Weights of a small mixture-of-experts language model, trained from scratch on English Wikipedia: 41.8M parameters, 5756 steps.
Below are experts of layer 6 (counted from 0) of a mixture-of-experts language model. Rows are named router (the router's row for the expert), gate (a neuron's input weights, with its number), up (a neuron's input weights, with its number) and show model dimensions 0-127. Each number is 500 + 25 x the weight over its row's rms, rounded and kept within 0 to 999. Numbers have three digits each.
Before each expert's rows: "mostly gets" lists some tokens that are sent to it at least half of the time. This comes from a sample of Wikipedia text that the model never trained on.

# expert 28
mostly gets: " A", " F", " G", " T", " E", " Gu"
router:476492442505503495490488461465467552486472483498473553517495516495528521518489472509466468511470488539541503523455509517517529491525514487507493458505501449489516531532493529495444455492505530490522467516501503511498509527483479435502491465515532495482474480538521497479486521534507456470520449470510527475498476509451487509509471529491528507475513482504468503519490468536478515522514
gate0:517546512513523483483539525523482477498489507483475512532496465493490444475542510510507499505503482506495553466487473501488511487524492509441473517504455534510544501518537471492467470513495540486505451499495481460519521461464502494518537517516486511513497509440527485480502495519534484515523459480507525537505485529480480494557520510493499530488492457513492541478481517512472525478507
up0:521537516521528469481518483513507473509504527439469533517507468495495519481548549537526505508470529482528491510531509528480514484523493487499493473534485515477532494529530498469500476527514526505510518504520496510548538458512534512503523486509529550532490489464535496492536521497531469489514503488524523549536464481481483514516539508487497501481541438541480542526477499480516496476484
gate1:482486521506526522489530525468537492530507542517509524524439531534524481484510510508521471536474517531539511506503506526507500484497532523435528440538498508488492473555518536527476500537502519527498526523466475464513484502462518472487503454475496495498476491487502499530525485505469413518552487495487543509452510482523504541483464545480504500498509550446487489469477548503544464486480
up1:515468495479512505482504512507486509490523517487529514525541480522546518449492502541488486536513527529538518490491508499508484487509509498517577515527498457505479506497499508478509511502523474468441559484473530506505489526481545524426508473430524493525497512549468503527499535492463513483506493479485506477501532500487522527456464506469501477508508495477461528494473517513515497503477
gate2:521473492535485519482472538498483547531443472521467489484491459496450492497498486481513491517467485532499481490466466499493450508513489476509513549489514470465484482513520476490468481464499516515511488511445517523486450458495483469474500481569519503520491487497494498504550483508504500487498511480511456551501544501517503522455505497475499530493493505492517523455501543523486461509498
up2:535491514508499500514488506491477517505478473503496505509459503503438485500511500477488474493489474535485520462412501494498448504473446499524521551485510456464504467509512480496498487450500486521522536502446490508465453523502461463521514504510526489552531488485488528518520480522519512505486493493488485523545547510479488528428494483481490561501503498475497508475500558514469460507488
gate3:480497499524472471521488484466495524504538521494487512544476525497518479512501526526551472496468505503502509500495482532494499508505467503520472512462480530508520547489507478508448514533488510481481545518520497465513533477469435553524492504474482474468498525482503475496520495486478475490525476512517461492498479496455514535538499517500475470494455493511464539439460497459545526547518
up3:497489497471484518558516528489498536526466492488508509500510488496542496479491473469521511484462488490485476547492511473514476464492545505542498447532468489513497518515478520523499465499527545488494443495495467523453499505485506511500527499527511496527523427525469469483502509490527473508486524506525523489491499511541487434497497524541487494537563541482550487523509468493505476503485
gate4:448550529548505487515484516516525542496536505517469488487478477491506515472495510491505505467473485518504458551531452530461441494504498508511454479461487487480481513524531503481422497511469513491479478543506513508480463470484466486516494488511484538514507466448544488507520508505539454504498513519558503494480494492489533485502536545499515484481525527467530515499491443500477527535519
up4:482510485514490540539508545503475528482522476480493486471491464525541568479480528509492512517506537507510552563486493482470467526498522558482509492538497457470530516523528518474491482532526482447490556543472540476524514450520477446514540483480476483517513472537536490538489487542510492497503476480495523495514510528498512512509546516468475533538460482458511497509506485502482486478522
gate5:464489466525511512459497507483493464474484501537493452488496493523527553459516523487462494473455542500494515521506525508475472523487518491508480455439496500502506517518470550495463480506509525488488513519529536469472465503514545524474507507517533506495487518492514448476502484497493463449493511478506495518497513451480461526517535500509493515513461499492467490498498506506493492486502
up5:521510553495484482526509495486513517533494486452524519450546535455474467524465497505528550508480501472464476471471458476516510487502498528485514499552505505505539500539514482477562493467481483506481511510483460549499549524487456506530474505521498489505515481510521572507508554516473542504461494502487464458510500492497540466464534486517482500496510507519559497486528500464490470501514
gate6:485502515513508475512493520524502441499506491447483476565493502483475485491480552508440475525493497493508492480504490495481500537506500467515539467512497502494507514479485487472465498488487412470540498481497482457538484500496448535488488515509521541528512500476510511456467477462481481504488472527487489514522557463460476528448562512513449506519481520463506497519473505473510503514487
up6:469509497506493531492507517492514467522472499477487493533506473500485468528516553484441459504488473461505528497488497497503489517505501456538515463515500496486487504487483481487508540507480405463523499508468483476516499519460443525527502484507533528529521500500522535453472503498532480500509483497512502520533535478471450567468527501510477517501483535453523486478463531477484524530490
gate7:530471526500490545500506513564526495456511536517496520498500499460477543515510494485499477517479483494456523510523483488529536478492506504512521530487465479499543504452505459487472449482450436525522448475524480480504541512514514508522512543522510504491513459514517542531487509493512527477486526487511505488523507477481466508517495495506510483522540535512531454527495468514493518522525
up7:478516524505492495519484470552496478482526539495459492499499509511505507495502485464526483507511519540432495480532494457501561502504511509476473435480500501500501515464502471501515485486486519507496416485483506533486505496508467528508482526524498531441476460526471455516494527475489511481475514511513490486502484498510440511503509501471486454494515532493516504528519460521520530495548

# expert 38
mostly gets: " Med", " Em", " Har", " Commun", " Dr", " Sec"
router:450463451469454482500479458496490478502504526535500529521487509496526517516484536506570494551481505482537494520458492508471498481513486499487495489465500511524527519505542498475457454518480547499516479538511489491453540501486533510513475494483550485466487514476500503485499545500495531467488494523554502505466464521446504478493494493499471460489477496501489515452479514536473543527454
gate0:510466524494472477471548530509512484474501508531489510516533500527509515487494532513488460511476518492506492483458488505462514459491491471486430491501498488503498498469486476502474495479488497524506465508542497539484444527498520501464491500495536531538481510497469486496499527483496481513448503481579506542493498444496509476480496486446523479476516542519484515502518508447458521478508
up0:537478519499502496504496451507481536525512491501521515517487503519459519502500495506503466482478546547509479484552486504540536522508495475501513499478542527511481524544512475509536472551503485507474484529455493554488477517482496517507509505510445530533465502476490462499499462506527528521523502494477518518481511487495514509519460486523456534516492466503487517484487541520489518486484
gate1:476490454460531488482448497467553505499527540505517479506558515513488529500474485521529518508515484475526474514499545487481494498500495547523495477462491489495497539509519549537464513486502516551515476488478509446491491521484452486431457501472510454492522492513496525520471511486457485500459490458498466559504473529512497511496521508509466530471527496526465518533501501493485511498503
up1:454506466466504469478504495491524504475482567517506474541533517475469515524491492517506498504524501502495460516490552493505480487507515525504520502465512471511513496486525522529456506473512560513512458510527553459482510519448513507486477492503525525496512494471487508479501512466469506515504466490500465520520463493477509557474504568501471491488494490525473531520508521526475501530530
gate2:522517512489510521468488485491487489429480498501490505505507532498524522472487483521521470525517482498484537473532488447517557517490531493490497467507526471493458487510491491535524506516490480497517496473516455509461538449454509489472543516506500517520476527521517468501475468485469481500509546465544451541455492535446483483509542491466534529485504505506523484514502472531527520512468
up2:518496498488467530513467467515538505513477481503521490485470541521495483532503438469480470505531505507482447486474524512495496495537518471492464522463463461497477526541518499488513544523474504507492515448536474456508485545476531463518508525446510477527472448474476501498511551507514477507514477500480519487514498484526491474472461507518513497518560484530508516496519446480499454473499
gate3:492469531508517473525504497550483487506491484559517528464480510470525505517476550536480535470486486490497512488513445500468456479464500488461491478483485516506504442484467454536488501440513499459494509525488567525525506456505522529508448515533498522512500470523547504485491503490539512514536492453503501469484539454499520531489473483478520498498467502482510474488531525454496514466505
up3:496525455465498513561523562481460465486473509500511500469480472458508533536514480483520491470482518529493525470470523483536517454503486507507494507505505469527456469504468513508481516509527493491514531509458524514524506465515506465512514499494469489535517489504501473444509494437519493497519478505524489463516518508492465478498452496445504509513489440474497514575458495489495549495488
gate4:528525522504519487485539469490492526488515452486497490519474483501514524486510506488491529504483472497516515523464515522486536474491498521501513498514539515477480490513522482431482498489522475492512481498506478536581535471493509510501488521510492518495459534472465542497417506505516539502472504513493447495498466509470502508464514491524512538529492502475474525503493497503474521512530
up4:467489496503463515547536531503490465530456538520484512473512498507547487497498490476515496518511520508506486472515506491509484539504477453525490487499474534498533487436492500531520469531488551521499536508535510476464481473549515540492475486476514501490504507490502490512530488493521466480470502491487552537486506446508518493540444520527469459511513505507552527541482516497518490507477
gate5:499495476477509464505531531496488488514479530497500527477486476500487483540489488517487463547489528546473526498462498520528523461534443504504478536457502511476500491508493493498508524497524490534495493531511540529461507498502502471462485497524501478496510523509469524449530463487497457466521473469524481525529550524490497542496498552563519530538469474497515488487449511505524487524469
up5:520526496477516461488498510494522502512469509448551528501534484517484497538485496529513449540478484556476526487477499491530507488543462501476516489470479529462497482501502502458487509492529493529507477537493487492491528490495527467479503488528507508482528535516467501467516466520464453500511517471477497502518535514492502503540456518547475485522449470500540480513468487523529461519473
gate6:466499493518517511493514492524510500451524503493492533508487505470484516461488524496503474483496484518505447507539483468526466542473469507520491522464521503524500490500494522534529549478506515482497507518506495520500533544470518511496520505531527529471509503476510506482513464497521499536509541513540524489464535506487494478499546529505537509487483494477516432423488492524483515456483
up6:515506496515503476543488497492547516505501482485499477552472491505498511512495500527488436483489485504474492492482529548499490525497511488453498491529444492538511462499464491481505504517449470502489463476481453511531484558493550476494477486491487460517484513466521444503511475540469504490523491507501505461516520525538464476473493521515497526531477476455532521532506460497507516521512
gate7:491478480506515548515450500570532485503520509547526460494532476520502540494510494522516474493499516535522510512496507445463532500508486477478516506455465490491516499474492482508535473473526486481501494510488515480530512520484491525490474478483493503491504518555514527490449518508506521485462508506444528512474484492442475535502533485450489468500472546507454535487473508506466552524501
up7:508503484464521541504455507491504511548518478535529484515505522489517494529482474525538499532491527500524511479505535497512515482523489538491492536464467489525520498481482559507530477458533506534492472489476507481478505559466511457475532439510537474484564494495507486467525516550509499465439482501501507474512453523466450476507523494493520511461482522541478481510469492511466508511494

# expert 52
mostly gets: " elect", " Award", "off", " member", " jud", "ran"
router:506540487545526493484481515518508486486518498467480494506524473497524498515529477504477536487540493490520502530507484439532508522493467508457498468505485500532481519502483491461492505463520514492533448490468523546541496496494489512487449532508514460467505481542494477474464515506522509501515487487537458516495528463524454452482541496459484504478522501487534464501541494514453485479479
gate0:511500485530520494541531508464528483523482511503506469486502487494462514491497498524492547570492463465524494511513428517481480505480486521498483489488494469478513479481495482491503497504458459461493508480491528470572535453509512439484493481488470501502494503502458523478552481450515504447460484499495482488548511521481458496501515508450490489525474491513528503530557460486508497464473
up0:507507517521536483521536503456491476508513479496528492507519474542513489490514549485502508536481435484470494481522467483518504480507487517520462448528424497500505493470498502495533522539438493478508502481480543439498478487546495518495471490518500494470516478500470511525499480481470484517486482487475509462511487473525520524483523511519475494507507507499506451526493481465531520490480
gate1:495494512535528489481552461494524486487512473496483478484523511471523509502467493487502512453507540482531485500520500531494514510456560533463488470524508492448514542523501495516483513524501501546468484517469487510505494551466501524505455479517515547497527507479494523484504484502480532455486548451462408537475503500527477470500533513528487522457488508522512531473484563497493515533442
up1:472526542512531478540504495537490507528531490499509475500505460479525459493502480548478454538546490507479507470557520484479492488500497559551460499499490477525477506487523487486493486517502517469474505468525557482488505501507477505542495516531506482487478525503507495514497511505521552486492506500538511562571510481499486469511483539504504539482501503486514529540495488457475526483492
gate2:527500459497474502512501519482527486521467493470485500498534484456496484486467508449510520503528529481551531451421500490512475513459533528482513521541492510481518508510560472523481468474538469524502514523482519513500507556485494513498475481501520508476493471561492501500467499540495499465456457515480518511503496503474488496506495498475486517494483512513484470485505501535506464483551
up2:522505537460536513478513527520468560479490488490487472502498477497524493544525507523477484536523537479453483506539477507525472513544453522507454520497514556487515528480482566514526502493465508463516543484504496522493482506509480477542503502498427494483496475436515449489498486482532476494527510460503519529467493482492496498487522492484503507529500505475503517472508437506487475476474
gate3:499498474483506536510496546509503478488526480514489452468465502543495512495494523473505493500489512503486510450521503467496478459517478501499488540493500528478491463524454529465522504492533489510553503476497511490548474509533471493483451475505458492498538533529535500485523499475477489520515522525498513480526495490546496465541533523539489507495504459543500488508494545502474496538523
up3:524491493479463449497523457517512542519463518546509555492533514475530465510509478520483573450470491507498474518496505490518507508487537512541515507514469550514522480519498487464488477499466512461465480466494506533422528494506534513490499549484524536534526486464469490485499515504515499487515533478517463525534493507522554507501501486488488496495455528515495525470511443448500448501532
gate4:498493496516510509472481474490475484496522528494461494460500502482515549528489516498479496546461527469420479491500487479479498453531533510512490501506548490520523474479460521458512514487493479509485499504499468518533526496486502423481468506469504491507492533508535512452508493499551482481523525492489484541514505482495488547546487485511504503487529492521459539503543489532502514521503
up4:503488476498473461476498551548537491544572521523519528461515507490519451500480496499506506503469512504511492493506484494448517476521495488470545458463485496496478496492466461479507520497529511489513538472524475525479494498492489517475531444473512494499470528559514491484516564534511517520556514524509463535480466519511480474503542498498465481471519496474522551531470535506524487494485
gate5:508457564491489529420540528496471474466489520497494486504524481487521554481532484477477554538508504487490496484492474464522476482518479503497492502475475489487527536524509492539463504556540456506507487534496500529481507466470508531466488526523498453537530507533552512452509489510530489473498523517521504517497523483540474457511486511536511481533510516492501541510507523525525460544507
up5:496514532512513513487467542479497492487509514515520512483504479491541513518489535513453506551513500514491487508508512480500474488495447530500461498507520511531507527465515505513502516487485513518527508532512517479463469458521539468513496508431542435492528518498516544478520535484532506548507456487502479520491505515489485507475487472483535530508505507511516543545488475504509505499527
gate6:516520552499530500524514542495499503501436504522537493521477478517510475467479503504527539497500532502505532485532505465472500516480473522507443516503498472510462515519493549491499474492465469488538468480509476487516529552496463505515485499479444480506515497482493500486518495492540502483499469494511512524485520521500479528489495546411530503515467520499536457476531503479550497473493
up6:496458483478497521497537500470480506484538493509477489492507543470532528473524493505465479527512547483498487508493498540529518521517516500487529500494525527511533496503525510476495501487521494519504523501419513484546497465489522508532468503547542496507484508499511498510507489529472517540481544540531510517499511475464510500518506480511494506498526492521515512473492508502447545508527
gate7:540492473490499522505472519468460516501488524475512438494462532507497475513500512488480522477489464484471499509554524459485464469504510456501509488536505476454528485516504500523536517469495499483492485525462513544505503522512491511497485487546542516501521520498508494487475473498455520501481487508468555520500507480498476489528547541447511513505543512523547477534562472512540569452468
up7:543509488470513527545525511490427506501449567466499494549461494487482496491498481448515476480516460474469545499527511469447476505507500503516530482533526495499494494506503515536559506492478481483488479547443489557541525507484509528514516490565514519520517520482505464512493474495490513521483513472436561502492494484499466461499510534490541516530530547534511501530545488487518560450500